{
  "num_hidden_layers": 11,
  "n_experts": 8,
  "d_shared_expert": 128,
  "hidden_act": "geglu",
  "scale_expert_input": true,
  "lr_router": 0.000932,
  "learning_rate": 0.00167,
  "batch_tokens": 65536,
  "max_seq_len": 1024,
  "train_tokens": 567900000
}
Below are experts of layer 7 (counted from 0) of a mixture-of-experts language model. Rows are named router (the router's row for the expert), gate (a neuron's input weights, with its number), up (a neuron's input weights, with its number) and show model dimensions 0-159. Each number is 500 + 25 x the weight over its row's rms, rounded and kept within 0 to 999. Numbers have three digits each.
Before each expert's rows: "mostly gets" lists some tokens that are sent to it at least half of the time; "comes after" lists some tokens at least twice as common just before its tokens as in all text. This comes from a sample of Wikipedia text that the model never trained on. Tokens count by the router's weight.

# expert 4
mostly gets: " which", " has", " have", " that", " sl", " est"
comes after: "1", "0", "9", " ", "8", " An"
router:517459487459514498528476510512520486525520505532484474481471491494518516525468524531451514532470518514521505551488513505489541547470528516468525479514513469528543483492488520535508534494502476482501497465466462491498487534465498532466510492515496523542502493501518501544531520550485458489478514486479502465529492560474508508486461479517479547511505518510483491552517488489547470439472512469469506513482487486458538509466504509482487536486496469510526507519486501543518518510488455
gate23:510519477482532502515470528484477485484501526464517516493484488521491479449517535475471555477509498510479449470518487486516559493518503469472502479481491495487485498501524503521478500469507511494495525546516523511553552453512463499495528487502502506520481519496456518491477463481530532495579530523478468498487507478523480502552541475488508465543484469465473455545490527503478528462506494513511520501478467506492482476490497523536509477510511519516533491553544493496493497477491454
up23:437456519496551525515505515510498466535472470514522488500461509451485474503512514511486550524487476495486438491483498501494452481507506537476512463515487539531559434469496501433504493522471502482528534460513504526503488504508494494495481481523529522532510499458508500509432493503475486479505521478463508510497478484517514521493524493481484465535522512523548519503518495499503561493514546521479493516545498546505498512522509476520493486508499488533473496518497483491475537496518484
gate24:479500549511481504506519526527490535482456501491470527511508451449480533521479494485526495514472487515498494516472503515491478543504507507484489486497543531484527532464482546541524518478490495525530532479497529494521522502471453468485537464486502495465540545536486489542510561497467500498535491502471486537505490527459539475553459497480509495523528514469518506511506505518484463478543504548473515496524505522451504517467482502497493544528488553506501487533481481502497488486506467
up24:521480565500490519468524540497538515443467506531501513527470490486529514547518506485476489510521523520522487504492498514501477504519523496531470468507493508490448522494469530496548506477524517456504484494511527504531470472486516493472504491487513483503487520519495491490482435506467496498546504489475519492502528521479537502454545536492517515493527528473547492506491463487466473478536483546514440456527530532526487497458489497534497525491538458474482539471484518464493484493478483
gate25:483493484523505526478462493510508505500501550510467497504482466485523473493493506475491546530485483520501476516473488459475465498465503503491484493486528491499490487483529516545509507515474485493552536482491497538507542440491526511485508464512458490519531504524526559491529465526503447475450520510484512539516493466509457498518465503520489499495505498497469473504495536510564519515500533521500504582513527500533546534508517488516530508496542482503512442519509490505468484542494532
up25:509478521503551503534492518460533475507498479533548489521473557499484480504472491478525487510481493494507536502459473481480473508504514537522467502515522472538487515495511504530498469492562491501472489463525503500485426501500456489493509487462509440522480480480505529521518530489542478531478493481530513484455510565507497486467493521533488510473530499501508537493491488503498527508487482523516451506494532542525468504512464541511471503495506435475473487475486520463469505480516507
gate26:469567453492510576498496519501463542463521528483530530475494488496511473513524475489542486508498490496497472499526482468507527454486467497514535499503464509488502485521481510496526501519502461505491509468533508460572470537519484474484518497530484471534514494526552538484505468517459522515520512505495476510505487492487488481487538485481497553538511552481507451496520480485499472459494498479513505562515521463506507521507534519539486502497503468500489501485463481509501474494489463
up26:507476516509483507514535475506513521516468513466442515471559520512484511486465544507464472496496447498528520540515507536483506504497482505555521457465449503510531539497530494487462526490527478530513485517539485538506471511517478514530496424486487491495509479515502536519482493487477521488478467503443558492488466507484495460459525492495483471515499533477532507461513529465461504477486523496485449536492493502496514504489485478484451528523510515487506459497487512500527504503511512
gate27:545498498509469510517486559514489510474529508486495483493509486537445513512500475490513523479509534537535549516536495526494508516535502518496484526490523500483498522494506491453487469464463540506498466512508475493530496560510489553508513523494477512486455499479495494523516525500465443475537483510499494511517502499457484440490493520499460491565490511495469522518500507460442476508487489456513526486466515490558494529515465528497503469551485491493501503494491536488550492467515504
up27:532522524529488507477529495487499510485517470434514517501487489521483511509535527511496446512545485521471523515468496499495477491468502474521464514523496505510522478466497487486479465498498527549504485515496506472509503537535496521520464507510510486506461535514541487508488595500533516497518482478443527479502511480496461507516555480551544529517486509479483514496471454474492453484503538466482517535514531508462467456517497479484501530474494515486510519515496497514563491517480503
gate28:519485481530474528505511499516491510516556522519512546477472457440491489496464520496509505557485469522529472475499483520506536521500478537478511523517450495503492507525486483458488530456488516428489501487481470493492522519488491500525494490508491546473520496504522466527484499501505515513508522504509496553562525482489506523509484494492509523442528503481468534506530474494480493445541500457503528486505507488489505473525482477502464551498475516495522476485521566475509480524481456
up28:473510463488536481499498510528471493519515499505491490553481508496535512537499525561532511522527510464517505497480459488478515516491490506499541457492472507495500544516490509527511542491468491495526497517505511497523536524442541475488542484495487516513488481518473458497487480519501441547507510525449470546440448500471507471503513511472505481483520486502519538506453487486530507491509524445497503484507552478541482507535500493471473485463497526530485480461481525499515467499530488
gate29:511485477503473496497515489480544487479491517505492487516520526479540498526502490452522540519497535475475487482477535484482503476493487500490501533542518477491495532503447549458519493552499470489494487474478538492497527492562493528497463478506502463490500526494489488518550468528513485480461483494467511483535502511460441453506499560517476482523547488468491518535511488484482462492556480515498451558452507506532523489482529514486477513524462496511479508494480518528498501519513489
up29:537472475489497500467525496495519452529504450506530473510503521504509498532457502462454513558489520528485492498511498486498526487533455518515463495481529486519498505463493501510511511528483485473488520522453518486479496474533528492502485486508503542536465472460450502527553486475555526487500550505481481475502448514510471460506468537530479487549518462505485468520508488538524493493511498552503519505510519545526506501514510448518462475500510492522505505525456499530508507529481506
gate30:486489476519476538522499485456513548501514427521498485489481520524491492499508485476503495519496537478507508474518553495512516467503513488516466478541492512542479508557569504472490487508511528493503510508492498490473465469459466464475511527474437557472477504469500511488531548524494488527518486506523526498505508494483509547438537519474538498487511510490533515482516507542465461493524499512500516468510511466484541486486483486472491554473470504522491514537478505489482519478490490
up30:512521516487512528485443486462544478485472471434500465474546498499507488463546530530453440480493519497490495562498500525482474478503509470502507493462534491526512454501508477468518482515542512486464521451488541474520507534519464527506498517502501505506495508476504512482490528479460488530512496494489527462535468536490556514473516484492500496493492498533538502486490492466540535531501452507496508505495529467489480440458485523466503497490502506531475485521498522487528501503495510
gate31:523494510519495493508513485505547457468539511485457492506499499514475471495543508518481496507491483526483462503457501513478539505525503454510485517507478525498496461498492515498478471518515496442493476514510501497506526464465499524530492459486511561468489434528473517530501547517534506489494516534496523443529512484501521487475492536479511485454514487453462505488529492514502453479507480516515477540518448504485512482486538533507526485473543514488521516465449522469544521517538511
up31:512502542516459534525466467522529454520513557529489526480501488482500461496504503488500473460493465477506478493508538485503511543503501486475508477508540516507495501517506524485509511505485515520549501493471486506506463491494534482497504507502468512503542483481496508533500520479502523505483517482498513519448506431495494540464496513486472535456525521494501502489519424509469527511463543471510454499489503542490502473476539521499531541517457496524489476542521487462570504461484499
gate32:509524485466460507510508536561473499515486523487482519504508493485465495519477519442473522515507511508524515510507495497486467498488500487487513479551529525519480497506496519544477517535485506496504478518496487498515549525459498556455532537456455472483479495487501501500470499535462508472486541468526504477501503471518498491539476494532536489481474476489484518505479485460497522520506536550505502509451436511494469505487500489448513497499530476512540433485489463486521558490501521
up32:533514522525483525461498501509491534456536504505518486533523498495449505493462470500524479546498517513502532508496485512486519484496467505497447499521527549536560527472475476517475501479486479491475501511517515499480481480509517536517510538529536493498478470470513521526541572501477491489510526476511523527477482535496500486512491485491526593505508481521503484497530475518500465497481524505495473502452519526450470512492466490506474439491466540486473464482480488490476497527514481
gate33:495490509470495508500477534478508488527514502502533486486481511494524488507480477518496559492502456487502536514448494487541482472486505464489517529520524436487532522481490496498455517494513500516532486521515500495468479535501522457550441478519509515463500470474509529495491447461477499503499539487529497508504505475500535475516579513473499527473497505483468443514465490507481473481513503501546475479533501463562527478488455501504520524538459507521499474536491486526503513486513486
up33:503472528471540534493494539496519521516512512527510514524456427527514526537489512505503470524478502505532527482482487512516502466497504516475472508469524475490485531436445515503511528502514521536498444497547533504503496521512513508475518538475560482501505535472497534494447486507461502557521509499535510468512498502514482494553515492529517478541517549494509459505483516478507474503463515533504488463494487533510538511484506470487458485512509517496523507488494495501505532480450525
gate34:494501477475472489485472555494498507466464475525511492487527517547510494497501469511496507472500495514494463540433436510480533515500484453520474505514468478495468486411518482493491516504538486518498460506478523515471499512455518521488496530521482462493466515532507476484480464527485487485490535470481482506525528522478554490502501471521453514467474538522506465493537520505519562457457485511492489497520498515461522535491515511509505494498486530487480466495476477496487528503482489
up34:550477525538506510505533480521514515539497464502493487506528490512511546490503523475523548503510451511464512506515505521530481466462509472536518529483542501489466486551509496462522449492523513477515506484481513476492553464471555544501482509505502515476510494480489486495526471515491508485517499489508508512521495476490579456531528506485483508472493452499544519521475540501479508464509497504525503466541506491482480476530463474502481455492518486548541543524509499492483464487473507
gate35:480487526520447516535452491505479475470465499512472477463508527488467548526523510502532498518521504500505512479478507518510486509496499489500542523528502529541523500537510522472509495505508500490519501449573493524429514472494504487423493508484483514497511478454501558478501487513528519492521515506520500482522496459486532448485459534489504498514482531502516502536514501478488458491494513489514512491500507469503470494462504472537498515496509495444546507540488478482559539481524506
up35:542512502462506521462473495522443458522534453492544547524478495483522471516517482524486487467506498436475471496480493498524515520489495495488525471517508478474466470500465507494506496514502495454442545533443522477531495524494513515514492525545469443512499473484480509503497495498530466480502484506480463438448493505509491486459518511519538480488478504494487534488471528490473544484510477501532500509489508507495460505496454512534497500504499529511489507470487532524511486518464541

# expert 1
mostly gets: " ", " School", " David", " imp", " resp", " University"
comes after: " |", " in", "|", "\n", " on", ":"
router:525485473519495476491482548500513496495501516496459522493477495502519505527480518480540527543497511496473535522474540481506527468514453490478502516523466524449502545489513529528494485497449503523483482485522573480509505512495550495548512466498491493485526520510522533481507541447523472508449502537478493493491514466513561498518461515484482504563524504532482499445515520526511464481477485468515493506501478512490455476465506507501521474533488518474487502471486500530471483501506455
gate16:539484498482538538471493492531508454468503513494514505512475509512503502475519499483476483484548463486497492454490544446528541506506512509536525492488502525506510481509493534546521490514506497507506537479485508508522537493475540462532532516540487480503512531506496486537481521488541521493511475525535494472447510512526507539481447500518521511542559539507495505534546471508519504500516521491463525542476513486475502528454529527442482472492435504511486487453500490489507503500494498
up16:486504496497531489500486477492488536500515519540492477510508498457482502475503515523508512514532543470513544490476515517508480501542496531564514478489518505510526530552547477516476454493517531532507498461500509489475435496482530535479475536482525542479489500502503498472496567484513474489516554507572528502400507478525484514505563461496512507477502488496493498488493525475534468510537526502502507485495474487473500501498481473521524479516518473501510494487515501488514499475506512
gate17:508507501443527473470474477457500526508478499539497528492517493491486502489486486515466479511517481519518516515516498538512473512550476533482444509457471495513529514517494472522446506514508547518540483496528525498493499530537512488464434485482495503527507500480479540474520474481446526515462490452429494494518467493494537458543536499506505531501499492494487495462514529493486521514490495512500546517525484505497518516463473482506516525492447517455519479489481537496475479475504537
up17:517474485452520478491529490508493486459509535545487490517503509499498495492471500495461478496493491553527510529526462524472485507485480475547495509477510505481473506488514561503522540517495521489531537488497518508494510464495500489492460537535509504505535516520505498447492573500508532450516524514466496503499541498486512514482578537553491517497540515496480469531531474489512497485502523467491480506461509475447454515502497477488507493499505462473467505462467493525494481457540484
gate18:517553507547480522475496492505519467498501479516532484499473493506580547521492519512478492513487499457508471466472512491486495484517496543501480459497517477526522513519512513539457512557510449504454529517513490508531457513508522519472543468495461499480493524494491514450500491545503482551484530483541489509495480527522525489503490490507536562500533475490505502484451557480469522495533494511504522518486484505486533495467483529496509523473509508477507487518530505491531513502476447
up18:474522496556517511463482518492499460535506453464557465541506503455493458453483535497485562501513452487475476469507445485505489526493521486505498435497534493525497540496506535494519482481488465474512531510479504515474510519502537475467548493435505527456457484508472513498512523461515467498504520527497487507503489493506489498505476504518486524504528497499531498483525524495504502509501486498519516503466520534476500487479457486526515489511501491500529560537554519514486497515474492
gate19:517499504483490528525497500483503519522508489540511515486506556494494520533526486497498495531503462490473487509431453465498470495464482486479495454526461577531528476487516484512494513522488483512536518528485490533451548478469514541504509496487525460495461491504506513523506451521531496436486508487531469497434510475498511489522476507510476502482473507471519496486523563453528545458502489514517474462543508489481499500493500499519480487492482510509510477493490525525460487478494518
up19:526530534468521490488496506539513505481510490517470534506513528463505535497446520451544490503473460467499482513528494531424494483490497494506496533503488454501466521525476522523559519489436507515439494487464517511548482498505491505500508520469492516518549465540510483500486518500496500506513460507473513510577487501490500492485495533458492498488515525494486487479508480488484492479497497491499480512504454539541483497509506544521487561485510481525526511501492493507540521506446500
gate20:498486483470512499519532467449511483518500523501503504504535530522497483459522480474542478508517487478548473493464487518487482531494449479496503490510454478480505504528520524476493531539543440501538513502490542474506542523488504498489516523473496529496498522522474516508464506487476433492501525493456513504512501520458476473500460525480498520503478469512458524541488540476513473463494515494520508512499488479471568482513495544530526510513532502467496490510499496510520486417468483
up20:545475505538499463473459508478505497498518511503514437527517503467470558496505493479510555480513530500468534466524468515525522513515487527495469489513507502515538508480487496484501504509514439529481513477461515501474446515514503511472452467475515489503511490520496540513501509510483501512518523509495484521479513455529513523512503520529489466465437480532507533487450502497478538522490467533536520497471479518514502472493438464442493484465491500506509481539521461512523518509524502
gate21:508520508517540504517520486526525530515496505469463469527511516499527512508523554453483540537515419522503482473483466503506509504522526495497448489444523494506528475527497504471473507527520492542505496494512528479520498538480505577503481506500546513467536507507452494492475498544506520514490549435481493513507512513493506476505549503473508497511486536510481501494518531550541470502494500486516497508497495541500511542493490511488480478471542504546496515468524462494497492474492470
up21:536497471517509543480456477510455490515502514521485472459538509494507544597483507496487504568446537532517575537479517455496492531456511538469530496478499484558517499493476485507502515511508489540482488492504484518493491464469521504511495517530456490506481486490496470473520546505510502495474548510493497550476482470501512493465520553495505503491486529497453500519488520498503489502485483508512490494472528524503477539488501483524493510511504508493481501536496468484481515517501525
gate22:552505444522474467486470504523484526503476522489500505520451465531537484468482504477517490495540555490523505513450479485484488463557524490508498521486491494491539501491519466507569540511509491492485506462525514490463432524527508488489481485528442478486500511485493500461478483538482481519484529494493497521484482474513504524516503538493504522508485475528524519504528502559499474490504498528451484512530482515485529483438481495523523504508477469499496500495514475462540524514540508
up22:512495503478523522480494516481503480523519501468500478507534537485498535493478462486532509459463513501514492488505526449522514497499504537511467527486467486517498511522476453541467515533486494502495525496465453481450517512481456472501521447535534482486515456510519491513505524497512481501558542494444510517569480511515493509507527496524541499458523503523526470488532506474482487533504534505491458479525477499478498487475533490465501514504451530455525552494501494513523483521481545
gate23:476499495544483475501499454575509448531504518521469489480482444480513545476473501529497500458519481502557524521536466504520502525502495510445461467506503493481532505467497471506488533521511489504518508473497485505469462526500496482482515507508527523488469532501486535497507528517517488473451518484511483497482467494524496442514496499504509514512513487530448501518501522499492503462524503527444490481525451502474569531493462482495503454518501493511510460499493505545484498527513535
up23:543494525496480474481492491513479457497464517513497529495492478527470494481482452559513520548488489525505492521558521528494516546461525511529511520477513488511460504490520475549500524512513438509511500481528508499491497477504500448493472490496484510492469447532532510472478457518528486553486469501549461477506499513476472475496525532497499516487501543519510540483493465498529481504500483549482480470532508473530530503522494473507501469498534472533512514532484519488496493478450544
gate24:520528498534505510511487409512551494501533507544504477508498477483506548514496493485511516478533457511511534491472486512545485540487507507494481517498493515482490513518572465499475522476513525492497499502515490495502510531482496482527483470541508518532535485465444417474518521497472486540552494493527520502536534503532490494523473466501506523466482527476452475505528516501502489524512502450501493484536506494476515494478524491514523500523473471477508533491486508501536470520459477
up24:478542458502506495456501491498496513472483478479492488500538492477557475503534515554477493533542497509488490473546464494494529502497523480490525511560479563522542550478520496494518527482484492514555502500508472524515463554519516513496500492520479500490489467547522507538526530497492497480488494464462542511479490512482455476474491489543524513518510491468506519454556497497528479494499518455490480502519501559483493533463522480517502480509491481495483489498492519535458480494479511
gate25:540475511504492519497520463480498481493506501504519526491477488492518472541464495499480433500520518504499447464534543489519494540487491512519535519474514492505503471552527527492492479500496531497558529510498498489474530500513516431550518511523525454537519453501465492519471482510521478490484499493493504457500486524486483480487503505527517490493513477486458527502522478473529469502550460491461510504542470435510500488500529493462545511478504503490466494536499529493558492493473468
up25:524460523490498502482506504500514490488528522517572502528485490519484514499512518544473466486525500463517504498486428531530519490490534489500488518480497464514501502477526530504491476493523520495486482526492483500479492506516480488507520480508524443458497443518510504511517515472504519513522520522565479493502492509543517497506511484452491492545465476490494556510547515500529476502509461516473546443530505467482528468539475504572495485432496495484507466527495499517529483491509511
gate26:480518506533461484511503507504492516508489523490487477472542423463505562516488532493490543527501521478471553518514484505493520458482516506501493516501485570498431524525514495562496495519502478531533481518519517513527512504476490575486494522515487509529532547534504531481509476497498535522498465501525497541502506502484523471530538516512482528509487510496510495507470447533470510475479528511510502505474492514496516485515495541529479510528512519498506436509504453477491519502502482
up26:514516549490546564495505502460489466454518518476493528483501500481506432515470514498482509490474544497487544519553490541507460551483473534517493473487502519497530540484484494501521460501471488536478495515501509477498529498496501478485515502497531446499490494521488489529494467478476511501550445511459491484501511503451463514485475479506552502497489567480526527484489523481512512486501497515502478504554528521481516492509460511490453475532482502483534489522508499497522503492454494
gate27:511492504463511502531492494496443483500494496465506493482522540497480502523463515505488512506487502494479497519476502470497470511498507546506535573494522516496498511487489499549535486480445545491509506497478445520496491548499520506476537514495506488473529442467535551484518467525487479499499492518506491502509514496491502520476489490507495499455497452504450491519475518505467477509438465491509502503491488435511550449497484553468516509479530528470467465522481535530479537479484497
up27:467537539524481498498546502544495504475498483528466430486473479470507488524502510461509545485506512510498527485465556494478466541484465540534507495514464549524460562479501522471519510480497496491561490448491507537471520532493498515496510524501471492520535506457542512465510542484492480495470523518542514474458539486483494514516496516512518461498541514517495496487486494486488514512465487496507485505466491493509480474498506484481520527510518531526472483511554516496510525483470518
gate28:498508492519485505537560506454486482493500519542494544506482491526518472516513487519472514539512481504483500498483484487534562509519492500519506489503496542454463482484470485500462475524503514477523540523495489515499483492478527507502499490517531507503490505465513517540491481457516511420507503482536490500484501485517482490542510476530513481504435501468515513489443524491505600465515498489519536498528519501484491495483505487522507454515509474514447499473514543512450528516507519
up28:464525520503503531513501480496509442502498487507505484470504540484492491511481523499494504546522496513496475521489450483513435532467491501520526476470521535516506462465513505452485478525489465559558468531490509507500503487506546529490459504457507475482490521545529507496499490505514513481477511506495525527519508490507501498487511519514498488477482494504544511502511512521532526473496500546468487522449569536490510488472475544514453450505446503521529469477502494509472505439506505

# expert 3
mostly gets: " with", " at", " ele", " during", " by", " g"
comes after: "2", "-", " of", "–", " (", " to"
router:495468511513446482499429533529448492516507488503518490505497468505550510498526494501521549497488479484490486463489527486514480484501505476510516477543510508494484479504445505494471509450500524493520532489509481497441518565458509552486502495484525514490484487514455479509475528503548491548489507526530510492464491470486513529506512493519479516447494502469449510503485506470545475454497546504474533510542502496477494493504515514563513487490500457513498478523510506462498490497487532
gate23:516530490460489506490528421520504526490503480533522514504501446516501510520505517519511507477564513503530476511558515516512465492520497498501455479535526500498502500485493503509523492500495491509480483499516484495570530520520501516471444549525506476492485491498456511489468498520498478480502524488491491454479532463492467553443518504524507483501494499530514491489483501497544495475513509519471471506525477492519465491492498524494548540510466484478510493514512542494506442422531530
up23:504487497525454494487469496513477495549546539518526498524507514515518513487527499470536472509508475448507468534494525478487488532516468499548531494492474459534542482527476492479478466498523538525508519533515532480521537490469459488489531471528520498465522495498462482468487490525548530457462503497491493481449523496507469492482495514512507533501504460513481508499488537482523511446485487463504487474489551515513498488506511517541520524507483473437559514510499528495535494494508467
gate24:525516490495538512532530513448453569514533506501470499471475461479545486485505538480466463471501478549480497515497513514517525473501506525472526445501491468459502481446465448518491512498544501502467470495473540508492524474538528548542475464477464501503509518466493495468523516513507490487517535529470490505527492496487534514491516498515534541524497529528488505464495489487484494519508462484517483461507505490483521466485468501494549487478478487494536523509498511536496508509478525
up24:516474493469525524516497480431527502494476495489503528481478452485537522511443500503526477495518486527506535511488503473471507462471498490516531506494511497457516494536445507478507527477469520465499483510508495497550467499491513503506492513488513526546507503505532534563453506494513517495451506539482501469476531539518512484507506525515516489478514529481527504501448507493537533481531495503494494510540482504466521504483542502487470516536479528515505518411520521542520550509488484
gate25:526536514512504519503516512503508483485520463500485458527487456503513511508559463494490491514485472493473553507484463464503503520508477472516494498518467514477544474514494498539524506496458506502548505485485550507493557524521569515518511461458489465520511466446499501495517503497522498483490521482491465514527501496428505464496474504467482467537518473527482502456523492521553505465462525500482497522472449493472518484503507491501473489512447480502484469502462494479467479504497522
up25:468480485492501546488517496509527440495477483537502487531457517528497447494514565566500507527478480537487522503502511541519511483525488474510508504491505508533526523522512515486510519499510507499509481543493482529518563509518515522483492458490511504532519510452482521503481476450494471496497537462471505533516499517533481504504498517518505516516511539508510555514469472470507480500472505520496476485530539575533493450495518506498510454522476503471492525491526482487510475558488478
gate26:526478472510505547514536476528519497497498526487485518481491521498497519488468538476500524472476452499524503528496515484482505478469516511501473506518515528542505512510491512493540452463509519521495513503447506519479511543503517480555505545505492464472492520468500458499546467477502516453469483533508537490482498545550471483496511507513501487476501469509452515508503495506502512502487517466460541522459479485501473513487521563471515552488529462533547447528536498480520492521501529
up26:517515538502515537484513492497536510500516510496464478488503495537534509490501449486495539481497523477487515496519493522480518537507496476502473448548514504491493498518489502486492468464521468516524544504526541500516516488500521513520495484507478579501506451506453457487508485487554501451474523482454520577479470531510485557505472501497505467511531495495470498495513521508484453527484530487517544534484528525508535467529466488501506531527511499513491498528524486481474511537544489
gate27:556501502524457498464462432470536435506517521517516484492507503522476501512526486483487536495483536487474480509542498528545499592480481502510502503527449491495483502532496535494498512488515551491530525567514498507533528487493531511521465544534501524491466500487504485512503490490477506477473501473521522493518525480490490516514508485533513507474484489510491546501483521528508508546500460553487479504509509494505493471482475535494519488482465510461528496518521489529533482481481466
up27:509517539482466493518487493490517510550526490468502471506539513540461495508503514432535548484505488498491511509522468538495456461462509471516492448507505517519497485470552532471530479515499544502506492515522505499496504532471489519504516493481519526495496487546517530476475564527455509527504537526502484538558547507527494486517502510508497472539488482530478483496532492516506501496502504513493463491516474505495479512525487519439521559490495499488535516522520498513510539476553479
gate28:547518530499485522540527471486488515470482484514493527513491473480461557461485525540539510516559456496454481519515517466485461458511499506501470493508491482518517516520466453532444506545506453503519482494472502479469510508511499523493510464497539477495485502512490501538503542520514499521465487450528482490487549489529502514487493512488476481509516505507474472484511500530491508520547529521481466515517509489517490504522491501488487510535562539482469520442501486508551500462514515
up28:508486511443537466531495494521523527514482502476532512518529490547531483494490530470492518520503501499463498541510529461507487470508510516471493473518508522529468479521496492499501569538462472466487510474475493510476527476494514513524447470489541494500543481458477529539498522497476518511509553489537470453490481506516509493479478462540498535469479448481503441485482479488501537527489535473517482467521475530512469505510529485493503470509482491504506488495526501517490460500491561
gate29:494496502485509490520500509458482505498486516462476560446477509484532500508480449526507465460433531451515508491514496531514557514441507447496492488542494517477527483540490546546499511474483526492508481516547531490519538501505511495491532512539476497521518476503508505469510518516472482498475448493491477454507490499490510493502507483511494478483501533547482498499487515515481486521556512510509476507485509481493526536522449537499503500481525507520483424520480491496514495535475519
up29:497521495485523479488489496489469452503535488487441536471496512488477499484477512498464466475542509506459512472497446507471504478473462498496454485500510546467478503479485482513460522514507476510519510496512497500482426543569548503528506490473514532480512506507469482459445530480538491504481522492484469526495488484520499496490537472526498507510511523478516508502493461495496507444513471487494478484548465503468489450471474459532555529491523505523515504513507506512489485500529519
gate30:491471457445489531507486503516468490516484397531536482538490503490507478471539510506508526501530477513466485483483486489500484516474517462535496481489519488525453476504487469531502505539505520557479502495485526489503532488487503503518517496485512532469479574536511528470488488500457518514511528491519503489492515513484516495454483490504498499533480494515529475494488485546521552511499488494499506501467501489442552538482518463524499546548488491526459488523515490491484530481498520
up30:564502496512499512502525525496492489486512455527504494552510485503471496518497492510504477471459489562511484510483506511544500457448524544517528483502484456500498527549486488498492519514533515535501506512550506510484524523501522485524506514499466449501537526530514474516484489473495502462517547468476530547475508521461528505530492486508456510501504484508474515502512516478516518514515474514512480411544470480521509542508470483481528501553495451513490471516482504493478471527503503
gate31:483496503532516469490517486493474508526492499469509502483462478500478479530546449516512488544523522539499488511474508495498498502490549504471548509470469515521503475528454551490474475503488519485526561504494548472464535507501523488457481502550471491467465508469489488495478511459441512483530479510525528503493492471494514490443524534473500539476489507530487504500470501473532506489456522478513487432523482470511504517526481529490498510456499480494524505476507478460549509496503497
up31:489442488483493518530472484494511476510523470514503514502462509532515455464522441490500509531478502523490509505496525520502501519490469475504499487519453516512494511475521523484515523530534526532506471493498535502494434505479533471485511478502500505520511486531544510525469480495475492533489530453491491519495583498457465503536460514536484475526522529519507457488497526543442469465507543503494520519491521540500503500504568464473489486506496491511504498530464485475476520531504500
gate32:536479440484439521482524538541509482492474477561485518412506475502518531549527512525489552447505504541502520500450514484454510567501487499512479479484499492479495488503474530503491447489471520533503496510483510492483488510479503494496504441535466467493520527486491531476489470498546484489503507491497489521489541488513491518517487480493482493520523543500504509514537480523489527488502479502463520550527476507500485508479496520492474491508507507533475483480493477491538523476519517
up32:479504480485536508486517531478485467521480492534506545495472543506486465502492538463472528468506482507531512524510497467474505520482540464487510494488509514473492507543472457490453525516505507500433484504492503506457524493538549530560471512468521483487485514515504517524483516496522508504474497491534483513531497491525493496486464488541517500526538450467531486535500501532501528537517557518475493548511465499503471477504489444453519530493488497487494462490555470509496506478525514
gate33:464508499505500493512498480472493464512498509483501481531482463474518494465485475503519503491539477467479464492522475522524452482539486508519453493531526534483480494549547536508447537454509475470526478464495535474484502455532503480498484535489522518475503523487488500519515505467521543500533552519545500541477495501526495528528511460529510537508520483482438511486520443484514531465513506526498527482464501527476534490492516534550514477512493488490506517503508473484515461528502518
up33:509508514515518540506527531497543486529483452510462524482523517522522482508438478510486442487506515549506505491529501484504496513482504529508435491463567490476488473507534487485456519498498522491526505466496539494503498506462475491512553503446541507499525465509507500470498536461487518504551475455481522540496534497548508482494518507527464463541499518513490498515486490511494504490482500501543485452487486503531555477513521476509495539497525520510494513503506506512493527520469454
gate34:515459521508474520510534501481536513504486548510544510521491536493480462513501508464505583502503467488464503536509496480455480555448514510502495512505511530506517496506465536539545506472483481536483525504488536488500501502502496451518538504504534493522467490496520467498449515471461479543515491512475527481520543507507509508541553487520503496491548545469528496540502471494484517450514478512509478487528502496539478545523505484478505509492489497531492508469535486514480518483482485
up34:484469543489451475526517448509497517488496467492519485508494485522523528518532520530507527550486493476448535496442471481512504516501518494508465512478489449480464486518500460496497480508481477514531533541486496496488477477527524521504497516501488540497475483522545463463526530470491453459472557479473517514446484499547512531492488539511515482498530504504555518500498527504490512481484499505486465480502491513516488470495519520511549546515475466509536511497540464530482481519521500
gate35:493497469517500514515486519523490458534539469481523497522526505515479531473483502530488502493489524554476456506506511501481494493517427502533519499496565524515470518485497496516467448462477458497520507486533483502539491472468480508472547471488470541500492507532486489474493505520550536497493480522467518525477456530492518533468488522512500478517525531469525503509521527478504495480462533488512540529499572457438493499512517507494471504490494498478520497548477474505513497488485477
up35:516498521486497475465510517501502487485482553558496564505509487471499526518465521482503483498518519483493511505486509516485469515490482494541499538476488478463494485478442468532477484502470490499494476521502502484550518522490502508504525503541511522555498544511526472491459521511512494509454490530480541487477529473480502528489502505504527540504541509501492480486550475527509552513511492490482463518440507519522488508501548487498485549478496464506519494535505502456548547446467533